config.yaml
moe_layers: [0, 1, 2, 3, 4, 5, 6, 7, 8, 9, 10, 11, 12]
balance_bias: false
router_bias: true
head_dim: 32
norm_eps: 1e-06
parallel_block: false
init_std_qkv: 0.0228
optimizer: "adam_variant"
learning_rate: 0.00048
beta1: 0.9
final_lr_fraction: 0.03
z_loss: 0.0001
Below are experts of layer 9 (counted from 0) of a mixture-of-experts language model. Rows are named router (the router's row for the expert), down (a neuron's output weights, with its number) and show model dimensions 288-383. Each number is 50 + 12 x the weight over its row's rms, rounded and kept within 0 to 99.
After each expert's rows: a language model's description of what the expert responds to. This comes from a sample of Wikipedia text that the model never trained on.

# expert 13
router:39 60 39 46 29 60 68 63 57 48 43 66 37 54 41 52 33 51 58 54 43 47 61 36 50 58 47 49 51 62 41 35 29 44 62 72 56 51 69 37 35 71 36 53 46 39 50 53 76 60 40 58 66 43 45 31 45 49 66 37 44 56 63 41 43 56 43 43 41 53 54 46 55 56 57 63 47 49 38 31 45 49 53 50 44 36 54 55 45 53 56 46 35 69 52 74
down0:38 57 66 37 61 34 52 39 35 35 44 39 41 62 48 49 53 41 66 49 52 42 29 41 60 59 52 31 50 55 40 39 41 43 55 49 52 32 41 52 43 40 49 51 45 45 43 47 44 60 67 56 28 36 59 72 73 26 26 34 52 30 61 67 40 56 43 53 61 55 60 50 35 59 52 60 57 44 65 58 62 39 45 46 47 37 67 47 60 41 61 74 37 80 69 46
down1:40 26 52 49 44 36 56 42 53 41 49 49 67 58 58 47 64 54 54 42 41 52 51 24 42 66 45 33 51 49 37 38 38 47 41 45 47 37 61 53 50 23 39 37 63 40 45 35 42 50 51 38 56 47 47 56 55 75 52 52 64 27 51 51 44 45 44 53 43 48 56 75 50 49 48 64 48 40 30 85 41 40 70 45 45 55 63 68 43 37 43 51 47 75 41 43
Description: Of, for, with, among and possessive apostrophes linking a noun to its complement, as in "freedom of the will" or "Glamorgan's".

# expert 23
router:46 43 58 51 28 49 58 31 47 54 54 50 70 37 28 37 40 46 51 53 50 75 24 47 53 59 50 42 61 35 72 43 24 63 64 28 32 45 42 61 73 67 48 39 45 61 55 37 30 35 29 23 59 28 57 57 50 36 49 53 48 59 32 61 44 41 56 63 61 57 51 57 57 57 52 33 63 67 52 58 51 42 49 67 53 67 61 63 60 52 28 48 44 43 55 39
down0:30 61 43 42 46 60 64 58 49 46 23 34 36 48 32 54 52 53 56 39 71 41 46 69 44 54 60 35 45 47 56 62 28 70 31 35 60 49 58 37 75 49 38 51 52 61 47 38 50 56 42 43 54 76 47 50 55 53 56 51 46 74 56 71 38 48 46 74 45 38 25 70 64 50 55 58 57 44 47 71 65 37 61 51 32 57 52 32 48 42 56 39 54 56 53 29
down1:52 65 76 56 46 33 46 46 36 59 62 26 57 33 00 43 35 51 26 39 52 68 39 81 55 77 52 51 34 45 44 52 28 39 70 48 42 53 52 63 58 59 62 45 43 50 65 36 49 57 43 34 48 32 65 39 52 36 42 47 66 56 62 37 59 57 59 42 59 41 42 49 46 42 42 46 47 46 48 45 61 65 37 54 50 43 48 29 53 52 18 38 53 80 49 55
Description: Direction words and region names such as South, North, East, northern, West, often in place names like New York, South Carolina.

# expert 26
router:71 35 43 64 45 46 46 51 56 30 65 62 34 49 53 37 54 51 59 73 36 44 52 50 36 52 52 60 47 43 69 32 54 48 41 25 46 69 57 64 48 38 64 48 69 77 57 50 64 47 63 60 40 58 50 42 65 42 55 56 40 45 42 48 44 61 41 53 51 45 30 51 54 60 78 34 49 50 33 55 60 32 21 35 62 52 39 35 46 50 46 37 47 44 58 54
down0:31 61 49 57 70 40 32 39 39 67 44 50 50 44 45 43 44 45 62 36 70 51 45 85 39 58 44 61 47 47 40 57 54 42 28 50 36 59 49 39 56 76 72 40 37 43 51 67 45 47 64 45 54 53 57 39 62 46 22 68 56 39 60 26 57 53 48 26 54 36 52 43 47 59 94 50 49 28 74 33 63 57 47 68 67 65 27 38 64 42 52 50 44 74 47 58
down1:66 54 39 58 64 46 57 61 51 49 49 34 44 69 65 61 44 46 55 66 75 33 39 78 49 59 30 50 25 47 56 43 51 47 43 33 67 55 74 55 31 66 60 58 54 49 31 27 35 49 53 63 58 63 49 64 27 27 51 62 49 81 53 47 50 66 63 36 46 70 37 36 49 42 45 67 56 67 53 66 46 35 46 51 67 34 63 57 58 56 48 37 57 99 46 44
Description: Common nouns for works, roles and institutions after the, his or first, like album, film, quarterback, single, author, newspaper.

# expert 3
router:49 36 42 53 55 70 51 54 43 40 29 36 35 54 51 49 21 44 79 32 60 54 64 29 47 62 37 48 50 48 62 57 56 53 34 59 48 50 44 60 68 48 50 54 45 59 55 61 57 40 32 41 46 44 61 37 47 54 50 32 40 43 44 46 53 58 59 52 49 39 69 61 54 57 62 45 64 38 22 66 43 54 64 64 43 65 69 55 59 40 68 60 44 12 56 45
down0:50 60 63 54 52 33 46 45 59 66 36 61 42 23 69 70 45 52 31 35 53 41 52 47 64 48 36 50 41 60 42 59 56 58 39 31 49 52 34 55 28 61 79 49 45 74 36 51 57 53 66 48 49 28 61 50 58 65 46 35 51 68 27 45 41 57 36 48 57 64 41 46 39 35 64 58 50 51 37 53 42 38 58 55 47 27 47 57 69 61 30 48 55 38 63 48
down1:69 59 54 27 36 63 46 54 65 62 60 47 54 54 50 55 72 60 60 55 55 40 64 57 58 75 46 49 28 63 54 28 67 53 30 57 64 53 45 40 51 48 92 62 62 60 46 48 58 52 64 38 51 52 32 52 55 69 57 71 42 55 62 38 49 26 49 44 61 59 33 58 60 48 45 49 39 46 39 45 48 58 31 58 29 43 57 52 32 34 49 45 76 63 65 60
Description: Surname fragments and surnames after a first name or initial, such as Mc, McC, Miller, Mond(ale), Ann(un)ziata, in lists and biographies.

# expert 14
router:23 52 62 55 62 70 64 56 44 57 69 49 33 51 50 50 63 55 68 58 73 71 66 61 75 53 65 35 43 51 36 50 78 44 53 52 51 44 31 30 69 52 72 53 40 65 43 53 40 43 37 48 43 34 48 57 44 52 54 60 54 47 60 59 28 40 42 58 56 57 59 60 56 36 46 41 38 45 40 42 44 48 53 31 64 38 37 46 45 41 61 16 63 44 56 71
down0:70 53 54 57 35 59 52 65 56 35 61 36 53 51 28 52 28 38 45 60 65 61 30 54 54 63 41 69 36 38 73 43 54 38 79 62 59 46 62 50 53 37 58 43 31 20 70 41 51 44 47 36 36 35 55 43 33 59 47 35 45 73 62 49 40 45 68 58 37 53 62 54 42 59 64 41 47 49 47 44 83 62 44 53 70 43 66 68 39 56 33 39 57 57 57 61
down1:34 47 81 76 48 30 61 49 49 58 59 66 68 65 36 36 57 36 36 52 29 39 61 48 69 45 62 50 40 45 47 44 38 50 52 38 49 40 74 61 51 44 53 57 43 47 38 45 61 58 40 38 49 48 61 71 61 33 25 50 49 48 48 72 55 64 63 30 33 39 52 42 49 65 47 67 62 31 59 41 64 68 55 50 48 69 53 71 41 41 43 66 41 35 43 65
Description: Line breaks after finished sentences, commas after population figures or dates, table pipes, final digits of numbers, and million, years, months.

# expert 5
router:64 59 65 63 38 53 43 47 35 35 46 54 30 44 37 65 67 57 43 60 50 61 35 50 42 52 40 45 45 65 53 62 50 57 67 58 38 59 49 43 79 35 57 47 56 23 35 59 30 48 51 55 41 64 69 37 46 62 65 41 54 59 36 44 55 66 60 46 47 65 57 32 41 47 46 59 64 18 49 55 30 64 49 38 70 52 33 50 64 29 35 66 44 09 61 45
down0:52 58 67 41 51 11 65 62 31 63 28 43 56 48 61 59 45 56 44 58 54 61 60 37 57 49 38 54 55 56 62 41 63 31 50 59 56 48 52 73 55 51 68 52 28 51 47 39 60 53 51 59 54 62 49 62 61 50 60 42 47 56 60 31 48 22 52 52 36 68 43 29 58 45 47 42 62 38 51 30 42 43 64 49 46 55 39 54 55 57 43 69 46 32 32 50
down1:82 36 43 49 75 33 48 55 54 45 48 49 51 49 53 52 51 58 48 56 36 31 67 47 50 36 40 39 58 38 65 54 30 58 65 58 43 30 59 62 30 34 42 50 46 56 36 47 64 48 47 53 29 37 57 34 39 44 54 41 57 24 47 58 38 41 29 40 48 63 51 44 50 58 25 37 63 68 57 60 27 44 33 38 65 38 71 65 51 61 47 45 16 63 65 44
Description: First piece of a name or word split into pieces, often a capital letter or abbreviation: c(ables), U.S., X(FL), Sta(atstheater), Mr, vs.

# expert 27
router:26 45 40 42 32 42 51 43 42 63 49 46 47 39 55 40 83 58 68 56 55 22 69 68 35 41 46 61 48 58 50 40 46 48 27 40 40 38 24 46 45 49 50 61 30 66 70 48 47 61 36 43 58 68 41 70 68 46 50 56 51 38 20 56 46 45 34 37 56 71 51 52 61 41 46 32 48 58 66 53 54 44 47 60 27 54 79 52 58 37 36 54 53 50 43 55
down0:51 26 29 58 47 40 58 44 41 55 60 55 51 71 76 48 48 59 55 47 39 53 64 59 45 48 71 49 62 60 54 48 56 45 48 40 25 47 57 58 45 49 46 46 66 44 73 43 61 48 58 42 68 54 42 39 64 53 51 42 66 39 42 47 58 29 39 35 48 43 69 71 39 51 51 25 50 65 57 55 56 31 40 63 36 33 51 45 60 80 47 54 51 56 58 59
down1:67 39 51 44 53 58 35 51 53 48 37 46 54 67 16 45 35 30 43 41 53 42 40 67 61 76 51 51 46 34 34 62 36 49 57 48 51 45 69 63 57 55 52 17 64 36 23 72 62 45 47 68 49 58 59 45 52 45 55 56 57 41 65 57 56 43 73 56 46 16 56 50 39 45 48 61 68 44 38 66 53 45 27 58 62 63 43 37 64 65 52 43 43 70 59 37
Description: Section-heading equals signs and their line breaks, such as ==Career==, heading words like Biography and Results, and pipes in sports statistics tables.

# expert 20
router:55 39 51 40 46 62 54 52 42 65 51 54 62 53 52 61 38 38 44 45 60 46 49 60 33 50 53 46 53 39 51 32 33 39 47 70 50 52 62 50 33 51 54 39 52 61 61 20 51 67 41 42 62 66 51 30 26 59 41 41 47 47 43 61 62 64 64 69 55 33 45 70 43 57 22 17 63 67 40 57 56 67 64 46 60 64 49 53 62 47 44 49 56 70 46 52
down0:55 51 54 48 52 59 51 36 46 33 47 57 78 38 30 36 52 51 51 50 49 32 21 45 65 38 54 49 59 66 41 33 39 40 53 58 43 45 48 54 29 60 71 58 42 45 37 38 44 54 49 59 46 66 46 53 42 50 46 50 74 55 42 45 73 51 41 58 60 53 46 33 50 63 32 41 45 84 40 31 52 27 30 63 41 53 67 66 43 57 43 43 45 69 24 46
down1:41 63 31 31 53 56 40 44 48 38 42 26 65 57 48 52 49 67 18 59 52 39 39 48 55 65 57 36 53 56 39 43 56 52 41 73 61 63 59 32 40 61 41 43 39 40 47 35 34 51 68 72 60 44 44 55 54 26 18 56 58 57 45 60 57 50 52 41 60 68 46 57 42 57 53 30 47 84 47 56 26 47 53 45 58 65 48 40 51 45 52 43 57 64 45 46
Description: Commas, pipes, semicolons and dashes separating items, especially the comma between city and state in Born lines, like Detroit, Michigan.

# expert 2
router:42 61 31 47 46 56 35 51 50 55 51 44 33 44 57 43 52 50 55 39 58 54 57 20 36 54 76 54 49 48 54 59 31 50 46 48 48 50 24 25 67 40 39 27 50 52 41 58 70 51 74 51 34 43 48 35 39 77 65 44 51 54 52 53 49 71 42 63 57 64 60 46 28 32 52 62 43 33 47 47 32 39 48 46 67 56 44 59 37 58 46 76 58 52 35 46
down0:54 67 57 32 34 39 40 66 63 73 43 49 36 44 42 55 60 40 56 24 61 39 38 35 35 60 47 60 38 60 26 57 40 53 52 36 55 27 58 52 65 67 62 58 17 44 36 67 46 60 59 49 43 41 59 31 43 38 46 57 31 56 36 43 13 44 58 49 55 47 47 42 48 64 62 41 21 35 51 49 73 57 65 54 27 35 54 59 87 56 50 65 35 24 46 61
down1:40 67 43 46 59 54 66 53 60 30 43 31 42 60 70 54 45 54 43 71 36 71 72 48 61 55 38 51 46 66 41 47 36 66 51 48 54 60 49 57 33 39 48 64 45 66 55 72 49 54 42 54 46 38 50 49 44 42 52 44 41 50 28 44 48 48 47 54 57 59 43 76 29 45 46 53 49 66 52 60 55 33 24 33 73 58 45 50 52 54 49 72 46 70 63 42
Description: Unit tokens after numbers, such as m, km, mi, ft, kg, in infobox elevations and heights; also word-final pieces like -us, -ie.

# expert 10
router:57 59 33 44 50 48 68 52 56 60 33 45 70 46 50 55 42 47 55 37 40 38 58 33 71 51 41 67 22 44 48 57 33 63 69 66 61 60 70 39 43 65 63 81 45 60 49 40 37 59 69 63 64 45 57 48 54 34 53 33 40 72 69 39 34 62 56 60 62 55 45 40 57 30 36 63 57 53 54 41 59 43 61 42 60 76 45 31 57 59 44 33 56 69 56 38
down0:50 37 53 47 30 46 53 56 64 63 37 69 56 42 64 48 41 37 56 53 49 54 55 59 29 43 46 60 61 35 56 63 57 60 28 47 56 50 72 64 61 46 40 50 63 60 52 68 71 56 42 56 62 61 61 69 38 63 42 68 49 33 56 46 53 49 46 55 52 47 56 57 70 51 55 55 21 53 48 60 81 45 32 70 24 61 56 52 37 52 62 41 58 42 56 52
down1:42 39 61 61 43 36 33 55 41 34 62 41 59 58 48 48 37 48 33 40 48 42 61 54 51 56 44 54 64 50 32 52 46 36 61 42 38 48 54 70 62 40 41 46 37 46 48 40 68 35 40 42 47 41 40 63 37 48 52 69 53 48 53 51 51 45 35 45 55 35 44 43 59 59 62 58 54 50 68 72 70 39 35 40 64 41 63 44 69 58 45 56 50 37 58 36
Description: Commas, and, but and or after a completed phrase, introducing a further clause or item, as in "respected, but" or "guitar and".

# expert 0
router:49 49 50 49 51 66 35 44 54 57 53 30 67 35 45 55 61 38 34 45 36 50 36 44 53 21 70 52 43 49 54 45 36 44 45 21 68 51 59 46 51 50 77 34 48 44 51 68 46 57 70 57 43 34 45 39 39 46 60 54 45 47 58 46 52 53 43 59 41 50 47 27 25 54 61 49 35 41 72 69 51 63 44 42 53 35 48 48 48 40 52 55 52 37 45 56
down0:56 44 33 47 38 69 49 34 55 44 52 35 24 52 44 48 64 68 41 35 53 43 29 65 35 46 52 47 48 48 41 83 50 61 30 25 35 56 67 43 40 46 56 51 45 42 45 49 58 45 44 63 36 28 50 39 61 35 45 50 45 58 52 45 43 55 29 67 36 42 41 44 72 42 53 43 44 64 27 61 49 58 27 43 47 41 56 76 56 54 63 51 47 48 35 30
down1:53 62 67 68 64 43 61 60 52 47 36 37 54 65 56 66 36 42 48 45 42 65 69 66 39 51 37 63 42 48 63 35 64 36 53 44 68 38 55 39 56 61 44 44 37 49 48 42 43 47 34 49 47 64 62 39 27 54 28 44 52 35 55 12 42 28 76 47 71 64 66 36 58 61 48 60 45 35 71 41 62 78 64 47 46 82 67 41 61 34 46 50 66 80 71 65
Description: Middle and final digits of years, decades and measurements, such as 19'9'0s, 194'5', 0.9'5'; also ordinal words like next, fifth, inaugural.

# expert 28
router:54 45 47 55 57 51 57 39 67 74 35 47 54 55 50 27 52 44 58 31 45 43 36 45 59 50 53 56 68 38 38 57 49 56 72 50 65 50 77 41 58 43 47 59 49 53 54 40 72 47 64 40 47 38 61 42 42 40 61 46 64 55 52 52 46 52 44 49 34 52 28 34 39 44 59 36 52 53 35 43 38 60 46 36 48 52 58 48 56 24 47 47 61 47 50 48
down0:44 55 60 37 45 43 73 58 52 47 73 39 73 51 37 88 51 64 38 50 44 50 51 50 44 40 30 58 58 45 47 62 45 68 51 49 41 37 40 59 33 79 57 44 62 57 44 58 51 45 67 45 50 31 37 59 62 38 69 34 48 50 19 50 66 68 49 45 48 60 42 70 39 52 35 60 47 56 50 56 49 31 46 53 52 33 51 40 50 64 62 50 54 62 44 48
down1:54 42 52 48 47 57 23 78 42 59 35 52 38 63 57 32 58 40 47 49 61 59 60 45 50 52 34 41 64 66 60 52 60 44 60 52 21 68 30 61 47 49 32 45 49 44 56 43 76 42 46 35 31 47 53 71 32 60 65 52 54 55 50 70 33 51 60 57 54 66 62 51 33 48 69 24 48 38 41 65 38 52 46 43 56 36 46 58 60 67 50 46 72 29 55 39
Description: Final pieces of split words, as in knot, tray, afloat, and noun heads like same, School, single after articles.

# expert 4
router:42 50 47 52 61 48 49 55 32 64 54 46 64 48 45 37 49 51 34 54 69 50 37 60 32 41 41 51 64 34 46 64 51 66 55 57 41 61 53 53 57 52 50 59 41 45 53 53 71 57 63 49 47 72 49 51 55 32 50 66 38 53 48 43 73 55 46 49 45 30 30 55 57 80 61 61 63 42 60 38 38 28 64 78 50 53 53 49 52 46 59 43 51 32 28 39
down0:53 65 51 54 59 44 25 63 40 42 40 25 50 55 46 69 52 33 40 49 46 34 50 41 67 64 48 52 40 39 37 34 66 59 35 46 68 64 45 56 51 71 47 49 59 59 75 52 69 70 41 58 57 41 35 58 43 50 61 33 38 35 43 59 50 57 70 54 38 55 42 49 35 49 42 61 28 37 30 71 60 43 37 64 59 52 58 60 57 44 63 34 48 60 57 34
down1:46 30 48 44 40 71 44 22 74 49 37 51 49 51 25 47 57 54 52 29 62 51 58 75 51 53 61 86 54 50 51 46 56 60 25 50 55 46 53 32 65 46 64 46 73 52 49 45 62 44 53 41 63 37 58 49 53 38 52 41 34 32 47 65 36 35 31 59 53 61 32 57 43 45 41 33 44 68 49 65 39 33 58 74 58 36 50 56 54 42 42 52 53 67 65 18
Description: Digits inside geographic coordinates and table figures, as in 96.3°W or 36.5328°, plus mid-word pieces of uncommon names like Telluride.

# expert 11
router:55 54 61 39 62 38 61 51 62 31 40 47 66 52 34 46 44 71 63 59 59 66 60 47 46 59 48 41 46 49 57 42 67 59 60 56 55 62 69 59 33 40 46 36 60 42 44 50 37 33 52 61 36 31 26 52 57 80 51 50 50 57 55 39 73 48 75 60 49 38 34 53 64 58 33 59 49 55 49 32 57 39 35 49 53 51 55 34 37 48 50 47 57 57 43 48
down0:63 53 53 40 31 66 53 39 73 55 65 52 39 58 34 54 65 48 60 37 45 39 61 20 18 17 51 58 60 56 40 34 53 57 52 48 54 46 65 16 31 25 77 55 51 25 70 55 31 42 55 44 38 59 49 48 51 29 48 53 46 18 52 67 59 51 41 42 45 44 54 60 28 59 40 65 64 57 40 42 61 48 60 38 80 51 54 44 58 49 48 46 49 61 67 77
down1:55 59 81 43 65 27 52 70 62 49 08 65 43 42 60 57 56 06 47 48 65 44 49 56 55 35 46 55 59 50 49 49 58 45 59 50 62 57 46 49 50 69 40 66 45 53 50 58 57 67 74 41 64 57 48 44 54 39 43 43 38 46 61 53 54 28 44 20 51 59 61 48 52 58 72 54 31 55 52 45 52 44 57 33 54 59 37 55 46 61 37 52 55 55 49 42
Description: Prepositions and infinitive markers after verbs, especially to (to death, to study), at, by, into, under, up, through.

# expert 22
router:53 61 59 51 57 37 47 35 38 45 40 49 36 49 60 85 52 44 49 58 47 70 33 47 33 70 54 67 54 49 36 67 58 64 46 38 42 64 63 73 37 69 61 64 44 49 56 50 48 30 61 65 33 47 43 49 53 39 45 49 57 81 75 72 50 51 57 27 49 58 70 55 36 47 51 57 40 52 75 47 56 58 38 42 49 53 49 41 56 41 58 51 36 50 47 48
down0:41 48 51 36 49 28 37 26 45 49 47 42 63 60 17 57 72 68 17 55 55 46 36 66 67 44 77 57 38 54 46 48 55 48 47 12 35 59 32 52 87 62 49 55 44 43 37 42 48 35 55 50 50 39 48 60 57 45 35 69 51 58 48 39 37 69 30 44 38 54 42 49 55 52 45 41 37 36 52 67 43 62 50 57 59 66 64 55 60 34 55 49 38 51 62 41
down1:50 39 57 42 41 48 63 40 55 28 61 67 41 52 53 55 58 46 63 46 57 55 49 75 58 34 45 61 48 40 58 21 52 52 48 46 64 60 57 37 53 33 60 48 33 44 48 49 54 32 54 66 66 89 71 43 61 39 52 56 43 69 58 78 39 62 30 51 35 68 48 51 46 50 30 85 43 27 68 41 59 45 54 42 41 45 54 56 56 48 50 36 39 38 55 72
Description: First pieces of words after hyphens or quotes, possessive s, pronouns like my and his, and leading digits of birth years.

# expert 21
router:63 72 73 57 56 38 43 35 61 35 44 38 52 42 49 48 39 77 51 44 47 68 19 37 60 32 36 72 36 65 31 46 59 36 59 76 65 37 66 37 44 51 50 54 43 39 53 37 56 49 41 60 50 30 60 63 53 45 47 49 48 49 56 33 35 63 40 49 50 30 47 29 29 58 49 71 55 51 51 61 46 35 59 69 64 34 47 52 73 38 62 46 68 60 40 41
down0:47 50 52 56 38 61 53 60 31 42 36 48 52 60 56 44 38 39 59 48 52 51 40 36 48 62 44 44 61 64 58 41 58 47 77 48 51 42 36 53 51 52 55 52 53 55 26 34 21 68 57 63 51 54 31 37 58 33 48 48 48 45 45 54 34 39 37 63 38 56 47 44 48 37 46 54 51 33 50 33 34 80 72 27 62 45 69 60 61 28 47 59 56 96 37 57
down1:55 69 48 61 59 42 53 26 55 45 52 31 61 46 52 52 76 41 60 66 52 85 24 40 62 43 78 71 31 66 56 45 52 45 55 60 51 53 50 65 44 49 53 55 40 43 64 28 62 55 61 46 40 63 67 45 61 51 46 72 54 23 43 36 47 62 49 33 64 33 44 67 53 57 71 69 71 51 49 55 44 64 41 56 43 49 53 34 51 48 72 39 44 99 72 53
Description: Prepositions opening time or place phrases, often clause-initial, such as in, on, during, until, before, after, as in "in 2007" or "on 30 April".

# expert 7
router:64 27 32 32 47 34 61 76 37 56 49 45 46 45 58 62 48 90 49 40 48 51 69 59 66 20 48 43 40 46 47 66 49 43 47 51 56 59 50 54 55 51 32 46 64 47 60 49 51 36 30 45 56 27 34 33 40 65 53 57 28 52 59 53 35 52 51 29 53 47 32 46 36 59 37 52 44 53 75 55 58 62 73 73 39 38 61 56 47 37 60 53 63 59 37 42
down0:70 49 69 68 59 41 55 59 72 44 35 37 54 54 40 51 69 50 51 32 67 55 44 24 29 92 42 27 80 60 48 44 49 46 39 56 57 35 53 59 55 42 31 46 67 40 51 39 44 69 48 38 49 77 69 51 69 54 69 36 40 54 58 59 54 66 43 65 49 49 44 42 57 51 55 50 51 44 38 68 46 49 55 41 41 57 46 47 46 56 45 52 49 28 50 55
down1:52 47 08 51 56 46 44 49 54 57 40 57 34 47 66 67 61 56 48 54 38 51 50 56 39 14 41 42 48 35 40 49 42 56 47 57 64 53 52 48 54 50 51 54 34 25 73 61 63 44 53 55 70 49 49 38 63 43 49 47 53 64 45 42 63 53 37 47 58 67 42 43 54 54 36 49 41 38 54 49 52 51 69 58 49 28 29 36 46 52 44 49 54 98 71 46
Description: Periods and closing punctuation ending a sentence or clause, as in "years of age or older." or "in late 2022.", also semicolons.

# expert 19
router:50 50 60 47 53 36 49 34 60 59 58 37 41 61 62 41 48 32 53 42 39 51 52 60 61 47 50 46 38 72 28 51 46 45 72 60 64 51 71 44 30 44 42 54 35 53 58 49 45 47 41 57 55 66 37 56 52 38 51 72 62 61 53 24 71 30 55 40 58 53 55 50 33 57 61 72 55 36 48 39 37 64 53 79 57 58 53 58 53 75 64 55 47 51 42 59
down0:43 62 38 52 42 71 58 43 47 42 42 53 08 60 37 53 49 47 65 50 41 35 65 67 38 58 59 56 67 45 38 45 65 59 49 66 49 62 34 25 44 55 42 52 60 39 68 65 60 35 66 69 52 43 48 34 35 43 36 55 54 49 47 58 52 36 50 43 52 53 35 51 35 46 71 44 45 40 48 46 50 44 60 72 57 50 39 54 48 44 57 48 55 64 50 38
down1:41 52 46 43 61 50 43 22 43 57 67 37 18 54 54 63 40 45 51 48 37 35 58 44 56 54 47 67 28 50 45 75 48 67 49 45 78 72 82 55 70 73 53 61 56 63 70 60 49 48 22 43 78 32 46 47 51 47 51 42 63 37 42 51 59 60 51 40 48 61 36 41 44 31 39 67 50 52 59 39 41 49 66 67 70 59 55 46 39 49 62 40 54 48 51 40
Description: Opening quotation marks before quoted names or phrases, and line breaks or == markers starting wiki section headings.

# expert 30
router:21 49 39 80 67 69 31 39 63 52 27 53 54 42 47 45 51 44 48 52 57 42 30 34 65 39 68 56 29 48 37 70 50 39 31 71 68 50 35 49 59 54 54 54 66 59 42 68 48 57 42 41 58 64 40 45 56 46 41 46 39 33 28 31 41 36 41 62 28 51 50 44 62 47 41 58 41 49 52 59 49 56 36 59 37 28 58 43 43 57 52 49 54 27 48 54
down0:54 49 38 65 55 47 47 32 55 46 47 53 38 51 47 50 59 54 39 55 45 52 52 57 42 44 35 38 40 51 38 60 50 55 38 80 59 42 27 52 65 54 47 56 70 43 54 37 56 60 44 59 68 45 82 46 74 47 35 55 45 79 37 54 49 50 43 49 41 55 60 35 66 59 33 43 52 48 40 33 38 54 30 67 38 37 54 67 46 58 46 56 40 59 18 42
down1:52 45 58 31 52 77 40 61 44 43 54 50 35 36 27 54 41 28 69 57 46 55 37 64 43 57 56 52 51 55 36 67 48 47 39 57 49 40 50 58 64 43 63 42 77 64 52 76 40 53 46 48 48 54 66 55 68 47 68 47 41 51 20 56 46 53 55 57 56 45 55 52 46 80 29 55 45 40 54 56 40 42 49 80 48 28 57 53 26 69 47 56 34 55 31 43
Description: Standalone space tokens before a number, often in dates and counts like "until March 2006" or "Draw: 16", plus month names and currency symbols £ and $.

# expert 9
router:56 60 55 45 55 25 54 68 54 39 66 58 57 66 58 39 75 22 38 53 53 36 56 65 58 70 41 45 38 48 60 32 60 58 66 41 66 42 51 71 28 62 57 28 72 58 41 21 40 57 30 54 51 44 52 34 37 65 49 41 60 44 40 63 55 37 41 40 54 58 30 33 43 56 49 49 56 50 39 57 55 64 55 23 59 50 49 57 77 73 33 44 44 66 73 54
down0:37 55 52 42 41 59 47 34 49 46 58 54 48 48 26 41 63 44 46 28 33 37 60 47 66 69 58 36 48 34 47 71 49 40 61 48 64 53 73 23 33 52 57 47 49 37 77 69 49 40 57 53 59 39 60 79 55 50 53 38 61 24 56 40 54 45 30 54 63 33 64 79 69 55 49 53 51 66 54 55 58 53 41 35 51 33 54 66 46 56 38 62 45 38 65 44
down1:43 53 50 54 55 28 51 48 60 37 33 45 44 47 56 34 85 62 66 62 24 42 57 50 47 56 39 35 49 55 50 44 46 39 72 59 68 47 30 49 53 58 35 62 39 68 57 44 64 23 69 55 53 35 70 27 51 58 50 55 61 52 46 51 31 69 54 16 32 47 77 51 43 37 62 38 61 63 57 48 75 43 55 42 50 66 64 23 47 37 45 32 32 74 44 47
Description: Indefinite articles and determiners before a noun phrase, such as a, an, another, this, his, and column-separator pipes in sports and list tables.

# expert 25
router:62 57 46 44 47 58 44 58 28 58 39 52 44 55 38 48 44 35 23 54 56 36 38 69 51 37 65 60 54 58 52 58 63 49 33 27 38 36 48 65 38 46 43 47 22 51 60 77 15 51 39 46 45 61 53 35 37 59 26 51 42 73 72 38 85 61 59 43 53 50 60 39 67 42 52 57 46 42 68 47 68 73 58 69 41 35 73 48 54 40 51 49 36 60 59 51
down0:33 63 53 49 30 55 53 29 52 56 72 42 30 39 67 54 39 54 49 62 56 73 37 79 51 34 47 51 64 69 46 35 29 55 44 38 47 41 56 57 77 47 57 38 48 46 19 55 36 32 49 41 51 39 47 69 44 33 51 56 68 48 69 58 38 49 56 32 66 34 55 43 43 64 51 62 50 44 45 38 44 54 50 38 52 54 33 47 31 38 52 47 37 81 52 70
down1:41 52 61 38 51 54 68 58 49 68 47 56 27 54 71 62 32 48 49 32 57 49 54 47 44 46 79 17 45 34 46 56 33 59 68 47 46 30 56 79 54 47 53 22 23 44 60 58 53 56 50 35 23 41 39 41 35 59 46 52 55 46 55 54 34 36 47 38 65 60 42 41 27 80 56 61 43 29 70 08 54 52 50 47 73 50 23 39 58 42 44 61 47 43 37 45
Description: First digit of years and numbers, mostly 2 or 1, in sports tables and dates, as in 2016, 2005, 1923.

# expert 24
router:34 48 60 61 42 39 59 75 40 40 45 60 56 67 74 51 51 55 40 64 86 51 53 30 65 48 33 56 66 65 47 39 44 27 41 65 46 48 50 47 45 27 46 49 45 45 47 55 57 49 59 48 39 76 59 57 67 37 36 59 63 42 67 41 46 26 36 55 43 44 65 62 59 49 56 38 36 57 44 56 53 46 65 51 42 61 40 72 45 49 41 63 43 40 48 46
down0:27 60 54 48 64 53 74 47 48 48 54 46 48 54 57 62 26 49 55 32 54 37 49 51 34 40 61 70 42 55 40 49 59 62 29 44 45 44 58 46 62 59 52 33 42 53 74 45 66 50 62 43 60 42 68 72 43 41 40 48 49 41 68 37 48 45 63 37 63 37 47 53 27 52 52 47 56 54 53 46 58 28 37 44 53 55 52 35 35 53 57 56 56 67 37 57
down1:45 71 41 53 54 72 80 53 60 41 47 54 70 55 39 71 23 45 43 69 38 48 46 54 56 62 46 32 43 58 40 43 55 48 46 51 48 41 65 69 35 38 49 42 35 34 39 61 44 67 72 35 46 49 64 27 30 40 56 59 45 65 43 42 39 25 53 54 76 56 53 59 53 35 48 42 35 29 40 34 31 42 23 40 55 37 45 29 37 75 45 52 47 72 54 77
Description: Field labels at the start of infobox or bullet lines before a colon, such as Party, Area, Class, Languages, Coordinates, and table divider rows.